Below are experts of layer 5 (counted from 0) of a mixture-of-experts language model. Rows are named router (the router's row for the expert), gate (a neuron's input weights, with its number), up (a neuron's input weights, with its number), down (a neuron's output weights, with its number) and show model dimensions 0-63. Each number is 128 + 32 x the weight over its row's rms, rounded and kept within 0 to 255.
After each expert's rows: "mostly gets" lists some tokens that are sent to it at least half of the time; "comes after" lists some tokens at least twice as common just before its tokens as in all text. This comes from a sample of Wikipedia text that the model never trained on. Tokens count by the router's weight.

# expert 1
router [138 123 158 112 134 118 105 138 142 181 135 137 140 103  96 128 155 154 120 159  93  93 160 131 165 128  82 127  91  72  88 102 149 166 143 172 140  88 183 129 157 123 136 107 102 143  88 124 184 151  62 148  93  91 102 201  98 128  91  74 100 183 115  65]
gate0 [ 95 123 124 148  75 104 127 113 124 131 121  72 215  81 120 139 150 132 136 137 132 196 120 131 102 106  88 144 207 174 146 159  71  58 170  72 132 115 136 102  85 139 152 178  84 103 134 123  86 105 116  96 123 120 152 127 176 105 168 172 136 110  97 157]
up0 [ 57 123 163 189  86 151 141 103 163 172 104 146 106 115  91 147 119 125 162 104  82 175 161 132  92 104  78 104 140 171 140 106 133 137 148 123 116 167 140 173 140  89 108 131 168 174 112 115 155  96  98 156 120 137 138 145 126 165 130 146  96  91  75 108]
down0 [181 119  83 116 120 170  89 176 144 142 208 129  71 103  95 146 101  54 147  94 110 137 150 157 149  77 119 142 124 101 129 118  48 177 120 153 117 149 110 147  76 107 126 101 121 126 117 182 106 199 106 117 138 147 167 151  94  93 122 166 149 106 135 137]
mostly gets: " too", " months", " pri", " weeks", " hour", " diss"
comes after: " to", " was", " and", " a", " were", " be"

# expert 69
router [135 152 110 121 167 102  82 161  83 122 131  81 171 149  94  90 120 110 131 103  99 194 131 116 172 131 169 117 110 125 167 125  95 108 103  92 119 156 103 119 122  53 132 175 151 158 124 110 130 139  55 182 140 109  95 136 101 103 146 124 119 122  96 171]
gate0 [156 210 172 116 141 131 164  96 110 136 189 172 165 154 175 101 156 103 191 125 156  95 141 114 116 100 170 130 165  71 115 100  91 106 169 115 151 194 142  93 174 110 159 165 108 124 127 106 105 113  77  77 184 122 156 154 116 115  89 116 135 121 121 100]
up0 [100 120 186 120 118 125 175  87 142  80 174 112 163 141 114 143  96  81  87  82 134 117  91 149 130 149 172 124 133 112 116 100  85 163 173 121  90 101 123 123 165 100 143 130 129 182 172 154  70 105 119 110 131 188 129 160 120 160 172 138  92 149 178 105]
down0 [122  93 132  73 118 181 182 116 167 121 137 147 112 114 151 128 124 109 119 101  79  78 111 134 143 129 158 166 112 182 100 126 157 143 150 154  51 153 113 172 141  91 134 148 151 107 166 154  99 120 103 121 114 170  80 146 152  88  97 124 178 152 173 144]
mostly gets: "yl", " Hem", " Hel", "ethyl", "ph", "arc"
comes after: " D", " G", " Ch", " d", " H", " Th"

# expert 39
router [ 91 103 166 120 111 151 111 176 130 113 189  94 176 191  74 178 138 104 192 195 104 115 146 122  81 149  94 139 114 146 139 157 117  50 111 109  93 137 181 183 128 109 120 106 155 150 168  98 131 181  94 150 114 135 120 161 152 103 145 199 112 140 115 158]
gate0 [140 158 147 148 181 117 133 135 108 120 129  76 135 117 130 154 100 160 176 152 111 145  95 155 120 121 127  95 153 144 162  87 219  72 140  93 141 176  91 151 148  97 145 162 144  50 147  49 104 104 178 106 152 117 107 127  86  62  97 116 150 114 167  68]
up0 [118 126 121 160 142 146 106 131 157 163 153  98 133 122 130 157  96 165 110 146 144 125 221 118 149  94 149 145 100 108 121  87 135 145 150 139  68  95 115 135 159 151 138 103 110 165  97 157 197 119 214 115 100 134 171 123 119 163 150 100  95 135  87 152]
down0 [173 108  92 117 140  99 132 163 141 101 102 167 189 161 150 187  99 143 130  76  92 121  91 167 117 159 173 120 171  73 111  86 200 146 122 113  84 113  97 180 149  98 139 125 122 124 144  99 177 126 129 161 105  98 119 148  76 135 163  75  88  72 194 103]
mostly gets: "l", " Jake", " Neil", " Hon.", " ROU", " (featuring"
comes after: "\n", "-", "\n ", " tick", " such", " (-"

# expert 46
router [135 137 155 110 163  84 115  89  64 111 115 152 158  69 143 138 110 182 150 183 117 198  92 103 109  88 125 123 162 137  73 127 115 141 146 117 163  99  62 152 109 143  94 126 166  92 146 170 128  92 146 153 135  79 102 177 157 122  66 133 190  96 200 117]
gate0 [157 152 189 168 141 109 124 155 120 178 138 114 164  94  49 115 114 157 104 165 126  82 112 154 116 200 134 118 119 105 156 176 169 108 168 135 104 134  97 176 110 170 138 190 163 113 103 116 133 117  94 139  75 133 108  89  94 130 152 131 157 103 133 191]
up0 [117 166  99 151 166 114 173 145 138 130 157  83 130 119 161 105  77 126 144 149 127  82  76 176 210 100  94 110 111 144 106 172 131  99 155 142 114 157  92 168  96 154  57 129 123 121  98 162  52 125 133 135 117 137 131  59 100  97 138 107 182 142 151 131]
down0 [133 108 156 123 141 113 158 115 209 103 130 157  62 124 143 110 169  98 114 117 169 143 144 136 155  83 122 107 136 109 124 127 156 111 182 167  90 173 136 118 138 138 190 134 100 162 104  97 104  86 134 141 139 124 161 114 139  96 119 164 139 155  64 131]
mostly gets: " Battle", " Treaty", " invasion", " Order", " battle", " Amendment"
comes after: " the", " The", " a", "'s", " National", "The"

# expert 18
router [125 142  78 164 142 163 137  76 108 146  83  59 100 113 163 107 180 189 132  87 139 118 148 128 136 171 109 121 108 148 125 133 118 135 100 126 125 174 103 143  81 114 156  79 111  74  91 141  69 142 116 107 168 158 176 142 115 150 156 120 123  89 191 179]
gate0 [109 137 157 157 148 170 129 152  80 162 188  88 131 182 113  99 180 106  69 138 102 116 118  69 174  66  93 185 146 103 119 136  69  88 180  74  76  69 163 108 140  96  73 137 141 120 136 157 157 162 132 163 114 166  95 115 151 144 146 120 177 136  88 139]
up0 [126  69 185 133 148 102  99 109  52 171 117 151  96 191 116 157 126 170 134 115 147 162 133 131 152 164 135  98  46  74 149 132 141 158 192 147  93 120 139 123  60 132  80 125 161 122 119  96 126 131 139 129 126 184 110 165 143 103  63  94 162 132 156 131]
down0 [107 210 114 163  83  62 111 125 119 113 158 122 161 142 128  86 101 125 180  33 123 107 135 111  93 173 144 112  97 139 121 123 139 151 109 182  96 181 110 123  98 161 180 131 129 125  97  53 155 131 127 100 135 163 102 156 103 105 148 169 130 126  68  87]
mostly gets: " round)", " medalist(s)", "|---|---|---|---|---|---|---|---|---|---|---|---|", " DF", " Champions", " statistics=="
comes after: "|", " |", "-", " 2", " December", " September"

# expert 24
router [116 173 140 201 109 115  91 173 163 136 104 130  93 113 162 111 112 134 136 133 151  94 138 124 134 113 131  79 151 112 135 147 101 102 110 118 110  89 147 140 109 131 112  78 153 122 130 105 116 134 154 136  78 143 118 180 154  93 144  91 104  36 151 104]
gate0 [129 106 121 168  96 111 192 110 148 108 162 124 141 128  78  79 185 109 142 172  56  85 102 110 181 106 160 128  98 165 152 120 153  72  84 142 152 123  95 129 142 201 109 125 116 117 116 109 117 177 100 141 134 186 128 203 111 113 119 107 163 122  85 116]
up0 [115  97 161 102 136 174 149  85 143 154 154 110 109 185 111 192 139 103  82  80 128 170 149 153 112 126 101 128  93 148 114 162 158 141 133 160  80 112 187 137 149  97 122  85 168 103 167  98 113 145 109 121  93 129 168 155 119 139 166 174  76 119 110 113]
down0 [139 174 126  73 183 106 163 133 110 156 104  68 157 126 180 163 118 173 171 100  84  90 159 151 141 139 138 137 129 115 114 120 121 102 105 135 176 112 103 152 139  73 142 121 128  38 108 164 167 132 114 155 106 126 123 149 121 121 120 103 123 204 190 152]
mostly gets: " a", " one-year", " \"a", " an", " two-year"
comes after: " of", " with", " for", " to", " by", " as"

# expert 77
router [111  96 162 129  96 144 126 170 127  72 101 131 142  92 181 145  85 144 142 121 158 115  96 178 125 169 125 142 158  91  96  97  96 126 157 138 114  74  94 147 124 107 179 126 150 159 189 120 136 131 164 150 184 149 149  89 169 114 116 172 173 101 114 116]
gate0 [145 118 123 193 202 124 134 139 148 117 144 137 110 152 135 110 178 153 103 156 193 114 141  92 137 162 133 123  61 135 114 118 121  66 141 128 168 133 123  88 137 200  95  84 130 123 150 138 155 104 136 112 119 208  79  86 125  77 144 117  82 121 177 108]
up0 [ 83 131 179 160 131 136 162 165 135 116  78 205  73 103 120 112 127 110 140 183 167 127 128  72 114  87 131 166 126 125 122  71  82 138 163 141 106 170 183 104 129  97 168 104  99 135  86 120 124  90  59  76 132  75 142 105  64 159 133 148 111  91 142 134]
down0 [112 173 114 105  94 114 147 115 126 102 119  87 125 161 123 125 143 163 157 147 102 114 180 108 196 107  95 175 147 149 157 184 154 129  79  97  94 196 135 150  71 174 127 100  87 101  85 116 113 149 108 184 110 148 108 139 163 115 162 143 154 117  75 135]
mostly gets: " eastern", " northern", " southwest", " Region:", " southern", " coast"
comes after: " in", "\n", " the", " of", " to", " on"

# expert 9
router [135 149 101 132 110 105 182 125 150 169 134 134 128 108 126 105 156 116  57 119 134 135 176  78 136 112 162 138 148 154 109 133 151 163 154 148 146 170 196 102  75 116  92 108 115 113 133  84  63 118 165  96 136 129 116  97 151  62 162 103  73 133 147 107]
gate0 [ 93 194 108 195 192 126 167 171 119 131 128 161  99  59  93  90  59 106 124 171 149  74 126  87 167 116 112  72 126 165  98  76  87 114 108 130 164 132 159  84 123 135 123 116 118  89  98  91 118  60  85 128 155 155  91 196  66 139 135 102 120 105 125 141]
up0 [102 181 136 149 180  98 104 170 138 124 137 194 100 111 183  73  61 111 118 166 148  92 175 135 151  72 126 163 126  79 140  87 175 162  89 128  85 175 195 154 156  86 160 125 110 148 119 152 116  61  75 170 146 182 114 163  66 155 116  41 132 113 124 135]
down0 [141 102 108 119 141 120 132  87 172 159  97 194  75 107 120 136 148 121 101 158 125 177  88 116 129 169 100 149 126 148 119 152 113 150  87  98  77 145 119 113  81 112  64 173 139 117  74 142 139 124 112 136 176 127 117 113 111 132 190 116 113 108  51 153]
mostly gets: " round)", " Men's", " consecutive", " (first", " round.", " losing"
comes after: "\n", " in", " won", " win", " scored", " at"

# expert 5
router [162 105 179  85 124 111 147  84 160 147 150 104 125 144 120 130 108 106  83 171 132 135 143 136 101 130 145 107  91 153 177 143 128  94 143 116  71  85 152 148 107 141 131 106 141  22 111 142 114  88 119 145 177 119 110 161 100 134 125 121 161 203 152  52]
gate0 [ 49  97 164 141 115 141 104 127 104 111 114 132 172 139 112 157 105 177 163 141 120 183 131 133 128 131 159 185  93 165 119 118 114  56 147 135 126 166 165 115 114  88 117 203 120 113 131  59 152 165 128 149 123 160  90 106 131 118 101 132 136 103 144 168]
up0 [190 180 120 127 120  51 205 107 140 171 155 140  87 118 125  97 170  94  90 140 119  93 101 169 114 138  96  86 132 111 129  97 139 188 116 104 177  97 117 132 153 162 138  91 119 127 105 201 111 117 119 146 122 103 138 178 127 122 119  96 134 115  88 117]
down0 [127  85 105 150  95 124 158 133 152 117 124 128  79 167 121 122 114 104  98  94 165 149 144 154 128 151 123  78 156  91  78 150 117 148 166  97 156  91 135 159 161 207 134  99 124  60 166 113 118 102 126 129 158 172 143 123  99 132 118 181 156 101  96 156]
mostly gets: "',", " o", " $", " —", " $1", " €"
comes after: " |", "|", " 0;", " —;", "″N", " W;"

# expert 65
router [132 123 132 106 121 107 127 170 138  47 116  89 105 133 119 163 130  95 113 114 137 166 108  97 113 160 119  95  98 127  80 153 148 125 149  63 129 134  56 155 110 148 111 128 154 114 154 139 111  89 150 171  99 121  86  84 205 150 134 156 117  68 117 154]
gate0 [102  99 183  79  23 126 156 142 111 150 143  81 124 182 161 101 189 144 123 113  75 144 155 195  82 144 135 129 102 157  61 133 138 120  89  95 129 177 188 133 148 114 120 105  88 154 122 137 105 140 131 105 133  88 168 113 132 154  58 104 147 111 125 126]
up0 [110  88 123 108 156 188 155 117 145 145 130 118 139 115  94 177 114 137 120 164 161 129 112 165 129  80 110 171 171 165 147 112 116 120 138 155 115 143 102 179 121 131 100 103 145 171  77 134 176 149 127 107 119 168 117 142  89 100 102 134 206 152 117 135]
down0 [116 146 121  83 141  92 105 147 131 132 129 121 163 161 150 123  42 100 118  54 158 194 118 115 160 147  85 183  93 122 193  81 127 110 124 146  82 147  81 172 146 136 146  68 156 139 119 125 158 137 124 120 132 149 100 104 112 119 150 134 159 102 100 148]
mostly gets: " York", " London", " other", " Carolina", "ford", " Florida"
comes after: " New", " the", " in", " West", "|", " South"

# expert 61
router [148 123 189 113 123 148 181 155  87 163  97 173 162  73 113 182 104 171 104 162 118 132  96 138 125 156 163  99 109 104 176 141 100 154 165 178 145  84 165 145 179 143 149 138 127 117 129 141 115 118 116 120 123 104 132 110 173 116  91  87 104  60 117  98]
gate0 [ 96 145  94  45  96  73  88 128 147 126 138 146 164 189 182 133 163 144  92 159 134 135 135 150 107 117 157 115  68 147 102 200 133 133 124 130 128 152 109 126 161 163 147 117 148 142 133 128 107 181  96  56 110 166 180 122 144 127 157  99 153 158 146 136]
up0 [103 132 110 107 124 158 207 110 152 142 183 103 100 119 118 153  77 130 136  82 132 190 143 189 118  81 128 132 105 127 180  82 119 145 149  93 148 121 174 170  81  84 111 118 127 170 109 126 178 196 148 124 106 164 122 108 146 124 119 122 111 141  69 138]
down0 [124 142 125 133 175 158 128  90 116 140  75 127 136 124 135  89  54 132 121 158 165 142  76 104  72  82  37 140 103 150 127  67 142  92 143 188 137 158 172  88  84 149 161 149 112  67  86 139 162 122 129 131 157 138 172 123 126 114 221 158 119 156 196 101]
mostly gets: " such", " success", " presence", " interest", " lack", " evidence"
comes after: " the", " as", " a", " its", " his", "'s"

# expert 74
router [135 120 142 224 127 160 101 146 111 106 157 126 133 136 176 156 170 129 153 181 183 155 158  74 113 135 173 130 135 107 171 169 167 144  87 173 146  74 157 116 130 143 106 109 122 143  99 102 133 144 113 131  96 158 140 179  82 163 157 108 144 110 150 149]
gate0 [ 94 206 126 173 143 196 105 120 148 134 108 109 160 139 129  95  81 113 121 160 110 150 110 148 153 142 106 184 126 107  90 138 163 177 176 156 119 117 190 155 179 102 109 145 110 117 139 112 149 213 117 115 141 126 113 121 163 133 110 136 161 144  72 135]
up0 [ 91 155 110 142 136 135  79 143 143  86  93 117  85 153 166 154 144 124 185  93  97 124 100 122 153 118 176 175 103  64 154 138 130 197 108 127  97  70 141  83 140 140 134 104 142 135 182  99 155  88 152  63 142 136  99 175 147 161  91  83 122 165 140 136]
down0 [115 123 195 115  90 106 103  97 142 143 181 186 129  84 172 162 135 111 142 124  79 117 130 115 109  55 148  99  99 117 109 128 105 133 131 164 122 116  90 139 120 171 118 138 136  93 135  93 144 120 155 107 125 118 140 140  86 142 136 146 160 119 127 128]
mostly gets: " \"M", " \"B", " \"S", " \"H", " \"D", " \"L"
comes after: "\n", "\"", " '", "====", " by", "—"

# expert 42
router [127  98 202 136 175 105 129 160 150 148 172 127 151 118  85  96 170 146  67  78 211 134 163 119 115 142 147  90 115 141 104 125  67 134  72 160 108 104  70 122  76 137  71 127 107  85 127 140  83 101 122 138 127 140 144 165 136  67 124  73 136 156 160 107]
gate0 [123 174 146 164 169 136 128 134  66 125  94 115 136 112 139  88  90 140 123 107 119 125 128 132  75 141 172 192 132 126 139  97 195 175  85 145 114  94 135  91 130 140 116 122 185 122 153 143  85 114 160  89 134 148 182  87  48  87  69 153  93  99 137 172]
up0 [126 145  89 114 133 167 103 108 130 134 169 125 133 139 165 133 163 102 113 150 128 132 100 179 122 112 197 172 139 119 113 156 106 125 142 164 119 142 120 162 109 161 136 159 175 133  95 141 123 174 157 135 113 160 128  84 104 139 143 107 156  88  82  72]
down0 [ 95  74 134 160 115 103 130 121 108 110 138 119 147 114 116 108 148 152  79 168 129 158  81 110 101 137 113  77 125  91  70 134 118 134 135 148 198 129 145 115 150  84 114  95 150 186  98 175 133 134 145 134 156 127 151 116  94 178 170 126 147 153 167 144]
mostly gets: " bar", " ball", " Star", " High", " inn", " Mid"
comes after: " the", " The", " a", "|", " \"The", "'s"

# expert 11
router [153 149  50 161 146 194 113  66  68 112 123 111 181 118 122 139  95 170 118 123 131  70 131 129 145 192 122 117 143 124  73  79 127 195 106 152 106 135  93  94  88 132 159 126 122 117  93  78 112 116 110 141 193 139 149 138 122  98 147 114 139 117 177 118]
gate0 [105 100  63 148 124 123 132  90 111  93 178 143 127 111 117 106 168 140 220 121 102  80 156 173 137 116 163 120  95 177 124 141 192 101 119 131 163 133 133 127 160 194  94 190 122 115 170 117 161 115 195 101 129  97 127 121  91 111 136 101 112  75 144 171]
up0 [145 141 145  93 156 156 132 113  84  98 131 110  95 190 107 115 147 120 131 141  55  86 148 159 176 148 122 108 108 116 157 160 106 117 157 130 165 133 106 155 146 177  74 130 118 100 152  71 146 116 167  30 170  88 139 128 133  76 169  93  75 128 134 172]
down0 [102 105 151 120 110 188  87 155 148  91 106  89 165  25 164 106 123 136 105 138  79 108 114 159  98  83 124 165  92  87 152 167 153 124  84 114 121  86 160  90 132 123 101 118  99 159 108 156 117 108 107 135 125  77 153 157 153  87 133 142 179 164 116  90]
mostly gets: " (age", " Released:", " Title", "Species", " Votes", " Candidate"
comes after: "-", "|", " |", "Scientific", "==", "Personal"

# expert 73
router [124  95 135 106 114 149 117 152 146 116 161 203 108 122 152 102 134 126 104 139 193 127 109 117 149  96 123  84 163 107 125 137 144 199 126 157 100 157 163 128 127 186 103 121 161  79 122 120 111 158 155 129 116 150 157 125 156 144  60 151 130  62 114 125]
gate0 [117 123  86 169  93 175 151 127 113 123  94 121 161  95 185 124 111 176 181 122 138 126 104 156 149 197  96 136 140 163 118 151 157 176  96  93 135 163 112 149 205 135 103 152  91 177 159 146  80 144  54 126 143 141 131 152 101 115 171 129 170 143 207 154]
up0 [116 116 120 141 118 188 110 126  90 155 118 112 207  72 119 113  91 126 178  95 135  90  80 102 101 202 134 140  75 125 126 180 151 130  90  60 125 114  60 144 139 119 133  91 148  94 135 131 113 134 124 124  70 163 146 154 105  82 130 127 138 108 178 151]
down0 [157 102 133  93 137 153 116 155 168 184  96 159 177 120 107  95  86 181  92 108 141 121 136 124 119 126 121 134  98 152  96 113 116 176 127 137 129 134 109  99  72 131 146 115 133 181 170 121  85 135 126  99 167 156 100 145 168 115 111 149 125 124 121 132]
mostly gets: " modern", " public", "odern", " online", " natural", " religious"
comes after: " in", " to", " of", " on", " and", " for"

# expert 7
router [113 121 130 145 159 118 149 100 134 148  93 141 127  71 118 109 186 106 115 127 163 133 103 141 149 126 105 144 121 127 116 138 185 126 135  92  96 140 179 128 114 169  80 102 103  95 136 135 108 131 187  67 141 122 131 138 161 134 166  84  97  87  81 152]
gate0 [112  64 145 116 139 143 107 129 114 137 100 165  77 162 123 160 133 132 140 157 124 145 116 115 114 142 186  57 144  89 134 151 102 129 100  82 129 182 133 192  92 129 169 126 178  85  95 170 154  92 105 100 107 151 143 171 121 151 178 119  73 115 153 130]
up0 [ 83 146 143 180 167 124 104 188 199 122 142  69  79 135 113 127 120 163  77 120 181 168  75 114 151  46 133 152  89 162 148  72 100 116  86 139 112 148 170 150 140 121 122 161  95  93 143  74 103 180 133  81 110 158 154 110 139 118 178 149  85 139 107 138]
down0 [121 145 109 144 129 124 110 108 121  84 107 109 143 139  80 122 170 126 121 150 162 145 111 101 141 140  19 175 141 185 114 103 114 113 139 109 167 174 137 140 177 169  68 145  46 137 135 103 125 120 145 112 142 162 155 131 158 136 191 132 110 104  89 177]
mostly gets: " won", " wrote", " appointed", " elected", " president", " signed"
comes after: " to", " was", " and", " he", " He", " by"

# expert 12
router [176 112 135 151 146 116 153  52 134 110 121 142 139 162  95 194 132 130 229 111 138 107  64 166 148 146 133 105 146  89 125 156 108 128 150 168 105 138  71 134  54 126 108 130 164 126 118 149 129 124 134 152 153 106 172 103 100 108 122 166 205 124 116 121]
gate0 [131 157  88 142 135 103  53 165 130 120 155 111 117  95 151  76 142 190 155 123  48 133 158 126 175  46 166 170 139 128 163 149 151  82 128  94 164 103 147 120 121 128 136 126 119 158 121 194 192 141  91 150  72 122  71 112 144 174  80  90 127 151  64 218]
up0 [121 125 114 161 132 135 137 104 119 154 133  91 127  96 149 130 110 125 116 120 111 110 160 186 140 114 127 165 112 149 116 165 103 114 134  97 194 107 149 134 106 120 123 117 140 168 123 212 144  99  48 136 113  62  99  88 118 152  64 148 171  88 134 192]
down0 [106 177  91 152 116 183 108 152 118 179 139 165 159 111 117 153 132 213 148 131 115 101  97 120  38  38  91 150 165  82 119 109 129 178 115 184 150 105 142  83 154  60 164 160 165 138 146 143 131 124 112 159 120 115 174 126 162 120 123 155 157 138  92 109]
mostly gets: " (8", " (19", " (7", " (9", " (6", " (18"
comes after: " |", " on", " (age", " (aged", " /", ":"

# expert 53
router [132  97 152  89  68 130 143 129  92 109 125 134 143 142  98 169 111 128  77 146 191 117 119 153 167 149 149 179 156 159 114 162 143 135 127  89  96 150 127 101 124 182 151 164 122 196  94 131 147 123 132 136 156 135 127 112  97 124 114 136  80  71 123 121]
gate0 [144 137 153 139 137  98 118 101 102  95 105  82 157 121 163 145 117 127 133 192 150 130 160 113 138 143 127 151 153 135 120 116  78 124 140 134 125  72 119 181 199 119  94 107 148 135 113 142 150 115  85 112 126 154 190  82  62 138 136 136 132  86 160 105]
up0 [144 154 163 181 108 164 130 137 111 152 124 113 105 127 156 185 189 150 148 145 158 127 102 150 177 140 122 199 118 112 108 136 137 123 108 141 152 107 158 134 151 104 125 102 129 107 134 101 103 111 117 142 108 159 149  99  92 156  88 147 134  95 126 124]
down0 [183 129  62  76 127 135 140 123  93 126 139 105  87 134 170 126 141 153 152 140 135 137 108 166 136 136 171  88 115 109 129 144 129 107 163 135 108 148 111 140 128  74 113 107 110 176  97  88  83 115 161 149 156 121 121 120 128 142  85 118  91 124 118 178]
mostly gets: " by:", " name:", " Genus:", " Order:", " Family:", " Website:"
comes after: "-", "\n", " Preceded", " Succeeded", " Full", " Binomial"

# expert 38
router [118 126 138 126 114 107  90 141 154 130  79 178  64  76 166  96 130 135 180  98 123  97 117 156 142 127  86  94 134 138 169 149 148 169  66 127 140 167 106 144 173 129 137  83 128  88 125 185 130 153 168 115 112 103 150 146 165 161 134 126 152  69 119 135]
gate0 [128  90 116  89 126 175 153  58 135 120 155 115 145 129 144  89 158 168 137 138 157 169 177 106  89 110 152 111  82 162 124 111  79 151 121 182 122 118 110  81 122 107 119 159  87 137 116 143 154 134 145 169 111  88  86 112 127 107 123 147 164 164 155 133]
up0 [166  88 101 142 114 155 149 132 111 126  95 182 120 133 158 103 115 164 107 154 145 114 159 144 128 166 186  68 127  87 109 161 129 124 133 124 139 166 112 184  89  91 150 136 152 138  61 122 155 165 161 156 149 176  90 137 130 141 103 132 162 132 183 104]
down0 [135 128 141 144  97 154 104 117  88 180  77 153  35 179 144 130 131 169 132 187 131 158 138 142  86 118  87 105 133 163 148 167  87 184 112 114 130 161  74 159  90 117 166  43  78 124  87 139 105 172 141 151 173 106  93 163 143 124  93 180 141  32 177 149]
mostly gets: " American", " British", " French", " Indian", " Russian", " Canadian"
comes after: " the", " United", " of", " a", " an", " in"

# expert 15
router [130  97 115  88 158  81 125 123 104 191 154 128 168 110 164 202  87 161 146 150 107 227 139  95 142  59 186 139 150 117 144 110 168  71 148  91 173 172  85 139 123  86 142 158 122 110 177 102 123 163 175 115 121 114 114 123 138  67 144 169 190 137  97  96]
gate0 [115 184 126 117  98 123 100  84 196 108 120 179 179 142  92  90  97 115 163 176  86 116 200  77 157 114 113 125 155  92 184 136 142 138 114 150 122  93 100 118 144  74 148 115 227 200 108 109 106  98 169 130 129 111 161  96  80 136 137  98 129 151 138 138]
up0 [120 131 125  43 137 117  86 141 201 102  96 165 100  82 149  99 126 143 110 143 134 127 150 106 128 147  85 150 171  78 154 176 128 142  85 146 179 130 120 135 109 113 108  78 153 115 108 188 126 149 129  89 191  77  81 124 131 192 140 150 104 125  78 145]
down0 [113 203 174 142 139  79 127 116 165  86 107 106 134  87 136 185 200 117 120  71 172  43 172  82 159 162 114 134 102 133 123 130 179 152 122 187 116 161  64 144 128  89 128 169  88 155 153  79 125 160 143 132  94  81 134  84 142 107 146 114 116 148 161 136]
mostly gets: " per", " Ky", " Ry", " Per", " Py", " By"
comes after: " V", " N", " P", " M", " R", " S"

# expert 49
router [111 155 109 152 148 127 145 209 149 124 110 116 118  70 107 159  77 135 138 167 186  52 125 121 113 160 174 142 158 105 141 154 160 145 128 138 125  60  95  99 108 132 101  76 123 155 105 137 122 114 107 137  96 142 122 155 127  71 154  90 141  47 160 105]
gate0 [145  91 117 114 120 111 110 143 169 123 107 129  96 124 142 175 109 160 122 101 129 154 156 143  97 108 139 121 103 177 141 152 123 170 157 116 117 137  95 103 120 151 116 117 161 237  93 145 149 161 180 110  93 103 110 166  56 131  96 133 171 125 163 134]
up0 [154 142 176 176 207 100 136 145  93 142 119 137 169 188 124 105 100 150 110 140 132 106 148 110 187 121 115 157 169  97 161 149  90 128 132 114 121 104 148 232 166  68 176 171 108 110 132 134 170 135 137 142 101 178 167 141 118 129 124 105  51 145  71 111]
down0 [128 130  92 161 166 131 180 106  97 142 125 156 158 177  67 160 145  80 166 154 127  99 104 104  97 173 122 144 124 157 137 123 140  79 104  87 142 125 125 158 116 121  87 175 154 111 136 178 104 125 158 128 111 129 136 183  95  55 105 155 127 133 109 199]
mostly gets: " \"The", " The", "The", " \"the", " (The", " game's"
comes after: " in", " of", " for", " on", " to", " that"

# expert 70
router [154 137 133 167  94 120 139  86 137 109 184 185 102 130 155 207 131 134 152 134 125 162 121  81 170 137  97 133 111 139 105 166 134 105 196 192  79 174 160 143  89 151 148 121 182 153 155 119 117 164 112 123 136 138 152 192 116  93  69 119 110  93 166 166]
gate0 [117  81 148 100 123 128  82 154 158 137  98 121 133 163  95 119 154  53 164 112 166  87  94 148 141 109 153  95 140 156 141 171  82 120 103 170 128 128  98 137 172 216 120 122 142  89  78 134 123 129  88 141 131 102  95 138 168 148 161 145  95  88 134 147]
up0 [152 149 139  63 102 204 140 122 145 134 166 117  89 157 199 128 132 116 113 114  59 110 156 147 141 114 180 168  76 166  94 108 142 181 103 111  71 127 147  65  96  63 152 137 145 171 109 160 146 162 154 202 123 155 145  75 145 132  76 145 113 176 154 136]
down0 [132 164 101 165 167 106 146 102 124 106  82 127 161 187  99 154 119 182 113 124 118 175 143  89 153 127 120 158 116  55  76 104 128 150 143 186 125 170 161 132 164 151 116 188  62 121 126 117 103 105  85 126 129  94  76 109  99 161 125 107 105 109  89 138]
mostly gets: " Born:", " Binomial", " voyage"
comes after: "\n", " ", " Year", " Title", " Party", " Team"

# expert 48
router [148 112 169 117 130 128 140  74 135 106 123 182 138 162 126 179 128  73  52  78 114 121 139 136 147 150 113 139 113 112 136 127  66 119 137 120 144  58  92 117 101 100 122 118 136 162 220 117 168 134 120 139 139 123 141 116  91  99 135 170 131 168 138 129]
gate0 [150 189 129 135 157 147 120 134  86  96 122 122 155 141 101 130  88 128 100 132  91 138 153 135  89 166 194 158 119 157  62 123 130  82 136 121 118  74 104  96 131 106  89 111 224 122 152  51  96 132 115 155 127 161 152 141 139 137 133 166 101 121 162 122]
up0 [138 137 108 125 106 148 118 107  87 104 170 135 144 136 161 105 130 109 154 123 110 133 117 189 130 125 140 108 183 119  87  76 128 112  61 141 153  93  76 141 157 160 165  91 120 108 140 110 139 129 138  90 140 101 159 144 150 164 125 127 159 135 148 113]
down0 [134 156 121 165 125  68 106  76 217 136 125  49 175 174 103 148 114 124 106 174 132 120 109 121 137  89 155 116 134 152 140  96 151 148 207 123 194  96  86  90 148 144  29 121 104 136 185 129 120 154 141 122 142 148 120  95 211 162 107  69 145 194 128 112]
mostly gets: " roof", " hair", " tail", " cant", " leaf", " brick"
comes after: " c", " the", " a", " g", " p", " and"